{"num_hidden_layers": 8, "hidden_size": 256, "n_experts": 256, "experts_per_token": 4, "d_expert": 96, "d_shared_expert": 128, "hidden_act": "swiglu", "moe_layers": [0, 2, 4, 6], "router_score": "softmax", "normalize_top_k": false, "routed_scale": 29.2, "balance_loss": 0.00481, "balance_bias": false, "n_groups": 8, "groups_per_token": 4, "init_std_router": 0.00849, "lr_router": 0.0021, "num_attention_heads": 2, "num_key_value_heads": 2, "head_dim": 128, "vocab_size": 2911, "norm": "rmsnorm", "norm_place": "pre", "norm_eps": 1e-05, "positions": "rope", "rope_theta": 10000.0, "rope_fraction": 1.0, "qk_norm": false, "attn_scale": 0.0884, "tie_word_embeddings": false, "parallel_block": false, "init": "uniform", "init_std_qkv": 0.0255, "init_std_o": 0.0, "init_std_up": 0.0255, "init_std_down": 0.0, "optimizer": "soap_variant", "learning_rate": 0.00579, "beta1": 0.95, "beta2": 0.95, "weight_decay": 0.1, "lr_head": 0.00885, "max_grad_norm": 1.0, "warmup_steps": 200, "schedule": "wsd", "decay_fraction": 0.934, "decay_shape": "linear", "final_lr_fraction": 0.0, "batch_tokens": 262144, "max_seq_len": 256, "doc_mask": true, "train_tokens": 1110000000, "max_steps": 4235, "dataset": "wikipedia_en"}
Below are experts of layer 2 (counted from 0) of a mixture-of-experts language model. Rows are named router (the router's row for the expert), gate (a neuron's input weights, with its number), up (a neuron's input weights, with its number), down (a neuron's output weights, with its number) and show model dimensions 0-255. Each number is 128 + 24 x the weight over its row's rms, rounded and kept within 0 to 255. Numbers have three digits each.
After each expert's rows: "gets" lists some tokens that make up at least twice as much of what it gets as of all text. This comes from a sample of Wikipedia text that the model never trained on. Tokens count by the router's weight.

# expert 81
router:094163121170154133146135129120130133116098104100136135142113134146142105137154131109115101128143123129094098128182165171148142132130111145120144102157145179089090142148145138075122117148137150141107147133148137102153065168126140142117117084098112139150134105159147139112121126069154164129098151070129099118139169136130156128154112126148146135106105147112097155106145102124136142164074088135124085138157110123113101143120160123091123125110115136121148122127106166123149112151124110109111157162093173135111182092109147093087146121125152143131143138104100150182092128158116133115172132167149120082111111108106153123088077092136147138118134113146159140122150155130088143120162146182109085141128145140158135136110156106142154097129116104130128175114130092121085110114106132
gate0:137136103120148149094158167094147096175135145126127149128157143122133103114099108117146112096113126111152113120102165129158164146177085157140090112129157160119163118147107123120103182097145125109107123123126079106128148146133106117124087123132064160166159184157133163158146075114141116172111148124146131104163141113099145161151077125157149091118113132140168110129139129082127175133162126132165120099108135115145113111147138091081103110142126126154114134148101079126137142168164114128128159177139119138108128132136131128107121092110130123146160101128119101136099108148163140099090128130101108107170121142161153118104154121111100157129134122125100125126132119120148105115093154141174139155148115140131141137174161182110130157101134144129148163100116113134087096163117169
up0:130139095100133173130127155130145144094113090143130171125121172113096137134138123159113131166143094111115152119162087089113134091104170141162098120147136111169170067117165097086100132145104157125104111155112126122135186116094129097145135133071144100141113164137140154165122126079118133114165109127179118165159155125088118131166120107165131140133116156113097112161104116154161120132093095119141125125136100147135130136136072149153094115132134153116111121125140107100149156141104121150105151103148092114149096115135123142098119166142078164109111112160115150124093121125091195127103146118166145169110098136177086106103104138135138152110099164127159120104114157114148104136137123119099147144143137106122150153120108134132127140128154147118118138111141112117084113118174113
down0:167141150139121130129129158091175130124136127135112180102125115130134114114111124139162137128143098161182127114098162114112114119138107151112135104131128126137106077083080118127156123117153131119126132104116135115143172154144126115141129150140144129116091145175113117137106168155135140155122113182161117142098129130120147172165155155113133110170133106143123152129153127120140153131098128137092149113100157099193162097131073173121095140115151106160134129086131124136098138153127115113145147121144111139121138149102152135121149160118105097149147126168151115153151095109126108087112094134105123099172149123080134131125133096131136099120128153124153165103169165155172105168128130111094118122117155108168174100123125124127148162120116115066157129088072154079148146187114147
gets: " to", " would", " into", " To", " not", " for"

# expert 50
router:116122170100138096139106148149146146169179115164142109151146164110154146150136115157163119149139098134126111136171164104120100097164078122122141112081153128097140153161160133135090109124123159166101139113149113146134124151109175146157080135102107117102145162106154156116086168135114082159154156137140136110123151096146150148110134118148138154108116130150134148075127162129128108114158167136145110123153144099101088130139126146153121140114127111119102147142142129146155103157124130102118171115172124111150173146106108098127160104163090136145158099124192141127131117091126155132123093099111144093128110109162106168105096098156137128159136119150122144097087094136141124116147150097130104142086117144120090129093118146155098104123094109117119089179098127107102090123104140
gate1:118146125147169119136133141083149089120141140095156111098111121140142157121119115121122165144110110126126126111113133150065134127124173096091159150129149159116096134153096125083136097092098104157114140133099138107153112102165117100110127111146087154106131114148140126155136131098095144138147109162154111139137142135096148137166154134129133128142094109140125124123109135141159139172115138165126121115107090181076138101132122109105119084143114119082130166142133101139129112121122117151074167111133132155176128135166147138120127091133122113123143116137151115161142103127125116144122165104092141104101189137143122143096136125102123137182147120098158109148176116134135084108128091080129115108136153111114138074110125116159098168123093196133100136100073129158123099114081075
up1:150150122127103125140142143106132148106151120142129127120158121121116101129110133084103164055141119121135140160105170119136138137136131119094111180116172128167139148127087108081064111130106127115141124081123096149118050143127135151148115134086130121148123162123121072074089132100098133149134148105106150155149193135109127115146102108121113127103168112126139125129123111166135138157144091151112096111137126159125119125110186162115104137149156093111136139117137107114105141105113112131131153160110093105127157130134091127157141140144087119136148177112139120139105137141122137124168151117127137134136128146152110136140101109145157188129095141083179138165129087133155098121116142148099153145178110129122110179151123126134135113145110098078093161153148146117151122147174123
down1:134118128114131076103123169080145115134123114134106124115144132126127109140155179069139142129149117131147134161127158132113148076139165078149093102139127096170135126138141136133112097141109151132136125106134092148140128135135123168121109135093141153121090115158134083061134117093139124122132085108079168143155120107142125143133175114125143113110151075104110145199104134146131133151129080137164133119106136144123093113124150126120097171094119092121106121122133100114134159116093122110102222134148142133113123138122148127128091098136103140112148103148118133126119097109152148125100148093123097134173136140150144075144083145125187142132108121112128163187157095136132110150174110108160135147127139149125149117118108150145156134152106109115170148135140108150110117144126162
gets: " (", " \"", "(", " [", "^{", "==="

# expert 18
router:108152175110115085122093129135139087141162124177094128158104176118129191126145141146156119138132146171139146136111164098173109105148113135132087151161150104094133160113175152154109099152130124104126156109147143114110121146093097136158158105133112117109164175095152121117145137114122120137172140127163115121101130108142152150090152126114112132133151111143092109172083161106118104143135124158101106133155150143088146129123167181156139128160112115113135154114129136104118115140090161110129135118103117114067159100118123079156103130186082116133133123137110138118150106112092137113105124144088127114100103123119118125177115109101142157139141107154107107162105116124141098081128137090108150137121140149092120094151122160104089119149158093145105150150128116112102131152159164
gate2:162131123118110069134152158138131146113165148131110110154144130133125157158139141120153161128118100147132098140097121128111142107145128135126104132122108106128121160141129092113097083129106176105143123143169129115133141126167160174114110119147166110101108164134098130151115143141111111165143106087133117131180189138159103131120101098123152124129110146132139098130083108157152142134114144125114115114166176112096132112108148084135098129186132122133152132062118065143165109126122179119129063179089107104120115140127134108139122157116137138075139078128111129112127131141112174098121161124117091135087123129115133151076092138126128104121132142111156121184138160161177087089112157109150151130106088133117145144094100112140155110159131151120145140116128152120149130136137146
up2:116138097137148164121139145149127115124146129124101146118160115180105108128146118109098149187154162141130126082145119165155114112117138153114122086117126134118114136103144157179103155158166142146128144129091104154120122094079140195161163118132132112099090089131111119121147079118145117094110125126168136115163149157129134138195124129165124135131130100149145143168120172105081159115143123124115184084211139106150149164134129149110144108107151135140145132139122152145132134162152130119131146117108089115099096187154087120141118131127133178136129165136137140157111127132084172112118140155123147134130146133157174092128146104140152122123158131153138155121150093135115125116167137110151139117150119084156103127159155150129153141126126112152129087156100137105108137166118126
down2:142118125141197171095167095149114115113116117126138094146133109126153117131120109122113156120141115155166180132126134145129098123119139141093127131143120131161105097131108120144164138129143089147090148140092112093107141110084108114106107161146141130111118125133133156147123099081132121119098132113139087127118128173095113080122122116148152096157144136135091157143165135087090086138128087138135109127071133101133124125156073157136137141099081148171077112113143141164099180146132147144097197145122125143107153092147149138146139159119130112089147153129161130129128123160154182136141123155114082142116108114127085116142137099111110115166109114078116113094097158106111164141128109116130158105161165107128118133105101147140123143141109110070113104174115126113119153154136133
gets: " \"", "==", " (", "===", "====", "="

# expert 27
router:117103119100116146104126153166145150144110136171157197120104160168182122110127092158157135070136151149136193150138133109153086159094125117108113134159150150152104128119144086078098129115112199155148154156146109124122164139131083126136133103149140126162156120119144120100128117114120110083150168163137177105132108153137141139169157172132174160102160126126148115101130096128115138085118083114120112140110137142128096161098098087153120100132115155108120121141124147114151076149143132149125163095130104137120177113104114110107106113140170137126140113144157144107123150098139111144096083123138138133101114111130109127121100096136146135127129138100140141131162153135096133118126144157121090150175123134147146136161113146146136150133090142097130161154118114107102118178124127
gate0:139144142126171108142121102130137158136142120117133176167142096120141136082144138116152079067107146168063110141085134120142124153167117117111170134136107090154122109124087123106128120116116154172139120109097110145125118110147138125145138121114160170145118118103129150093147145123139147110173126163136086111145123124108098160144090146100124147084206156162175140139115125141132103138116086144138086184135090101101122092160144117105078132125112175114107137149082152104109082136149149137152111077109119143128094156182128122158118096139106164114115154137129118093132121145163187143099112091124103117152110125096134112110133124155121103133112123078114140089103147128109110121122113115122119133145144089133149131116136132157118133094151135160130136159129130107139136141102117
up0:158143140175165137121124174146162135117162145142140119140119127142121094134134148144137152102126086103126101102180125140109137080107123162141142112103125119104106120124142180139124136173122132115137107120141124194120092143100112138071143135120144125116156149125128107127097124149154158193145069142115122143090112136172101124140101139134105141146113074141117145102171119158113129164157126129094119142114115139143126128141107183135157101110127133173161136052144114109097151134114097175099145123169126117141122128107128122070054118155097110147128129172106119154148109133172148133144127143125105150122111117141112136118143101103128099122119094127151110156112111139133131133107104152142084096137110095155163092114114136085142108104111120102144113081122136145148181131115146
down0:126166144138135108129139145145156114150129144147157100139148122146141134111121129147124141101106144068174140111188147146104135117117163092134134113132158159114142152166129119143153164117140130169159115107070122128167121129168150105101103112142144195114073137122150113139154109169163123071121078127095140095151144095107123136147122154153132165202127081143149105124092127124167130122164097144151057122129123100135140169135132136107141148137163157141113116121165135118140093125153165118125165135139125112104148128155146123134140096103113119134122178152110135129115126162159189134111148110120069150140125108126145167131149135149154157132085145164129141152152142114127111113119163144152129147120100144118109141113134115098094110149155138106100147119166102104112107120101107
gets: "ph", "ct", " ph", " Ph", "oph", "ist"

# expert 45
router:137135095133118150158145140118113125099109130111097131093143121127091124117123115128137121114128143114132158130132098147104140120091126122133147118151137153064107103172084132121131137130123084119129090137112164105121049129152115120125164125117130176089105126168166103141132145135114156107140142097141092136136094199122108135105092119119095118119144142143174152139128135123138137110110126142113176126085123114124119109099100106106145106120161118143174142131138049145158107111131110161128153146117113153117154114096113146124101154115108142127095117154132094123116129161138135108115140121158128125134142145093156159108165164081048123103120178116171109098093147125125142153167123070125143137148105087112183115107128146130168142150173130139109102120117155130123147137118179
gate9:127172135136105112139159133133141122112160147096152107159126116173186165113136112112118094080116162109119134137158118148140126105151126113127132155142139169115095111187089128138121133123126131160151116133131120125123108163143138135112128115151137128131139175161139170141157115140092110126194168157105162131142138136121126191156139116119138135169108143127138112141116126148110112131180139157106169105156126141113117113126102145108084077151138140111142078133111148123152121105120132137118137163162074107155130103120171121140116152177129082161156138143097180111135072176144129126147117117132077176111140140141155137127113103130075114120099135154122144140126115142088136139110138093099125147186137148119103116172144170108108139072162125151115130145132117158130113151093117
up9:157124108095116163127129138155159114122104136132159134156098119122149131106109160130074154092154153122101122141178147092091163103138129131096138130158116130159110141094157160166130129111155096156146108121160134148143114154133161147132167114104089119150111125130167152144111147156115153099162107127111113161119147153151108136141165092108096128113114126136115143156119113188110120102115126157148091103136157131166180141136133106167124127157097138114177134104181119106150150148149128092163156144132147142120173150140171128109110103136092129128162123129108095132126075123125187119178125121110159089127168157085120169146108160145123109123115141134120155135099135147145127133112100152143131096120102112156166143143070130115075095153116122185136139137117143097121136113160147
down9:085128123106173135119159166127134166126148135168138127114101150114115099143093132130155123158102109109133145116111109123109173117168144141143122077157094143157141135150124081091127093123116163146118122160157125153116131091111128147147122103147170158128090116103110137150182123073106143141138109125126121135157127153158112128105139142102166144135157101101117160083108082126125123201126114121148122108128092121146152141122145128135106128050097147093109136137126124110132127115105129141155122155122112134136102146079113076136150158141146133118149134118116118115131124154161116177122077065152114142089132114157146104094132176151124128157138121152127104120117138107097116147104112150127083166116164112139149137160167083143122151130093149103097133145128095160066141130136114
gets: "ing", "ed", "ated", "ate", "es", "ive"

# expert 102
router:139170138153155104089134098121134099150178142118107115159147134154102131133131138147164125130127144130151121154094163133157124106177109144119085135158149108073142140123109133137089094202127143090110138104140140110181111161125105125147101126118175121179132114119147132140154139123121079122135105144146142134105143109131139074158148121109156132167181168150102102135127109106107112133101102149136135110111143165123150116101097164149149116149113131112091099110107132110143107163093162144146160104136117136110109147141133114172153117163098130129102119110116110102158072133145192121105106175122065140151112118109153131133098093098135150153123102154106130153122110115139129088157138099106156099100106134149189117142119135104107137145124094159142154108112128119134137103150162
gate0:118138070124121061083121123142120115100110101152136117121139116137087121101147162134151093115156125151107164140143139142109139179173140086138160101117126120149140126144130108154099135137105134157128104134156124126148130113089088155157132127134115147125113142114118111122094129119155081152124159096116117138075136159145119179090143099148190149114117133178143143096130095153135131126157120155129126115130116163114043141106116133095135148144093140124111150145140124114138147154202128137163110141104119148110112121131101132071097087110152176116127134131114112175128128159144125129097085132119100098110097094150138117128097125119157139096129143082108125124106109131112120149094157131177113112129146114158145084159143097086079118144102136155138102125135115096149151138115106
up0:144156098101144118132133116133134098147136124123105112103152132125124139128097183107153113104140124105112159118170155125165085129103108122137155109144192140133121126117100132113116130147122124095126172098154054122127118120132109146131117152146142205153097160117108097128140163151138129132145152122103146122138138125160128115123195134150186141110139108143140131109107131152181131117156137132096119140135148117126105125128098119180158124156129172092050110152130136142092129117138136143173147147139098121110081130152128139101112111103173126076121115121179100096124095122104124162128114122139104126120126139130150115085136143109153105138081135108149119168132127121126145126067136139128144155117135104131111164145162101125129114140076137149116145139200183123126139089148143
down0:120133112147141059117127105101129120150144152150107076148096164119133101114133152161145145144141177145136101142088185112149143166114133118119168106153170150160127099114140109121099120128139110150145169155141063132117111090135155175158131143124118172126148104180156123129124135129116152088151112083086176166112144132159155088121132140106114132112152133141111138138136146091129120102158139103128087146149152099125133141118180123153149074119139129108114125137139139111148126139106099108097159155137113157141110141163091129137104110105147139147100083158120164105081089108099161124139108078144117147117109119148116144096106147149125100147135104148115119141108127079138112135128137136130161148123118140139102101095093104165150153090127110116148104127157149148099100097142183
gets: ".\n\n", "\n\n", " |\n\n", "==", ")\n\n", "==\n"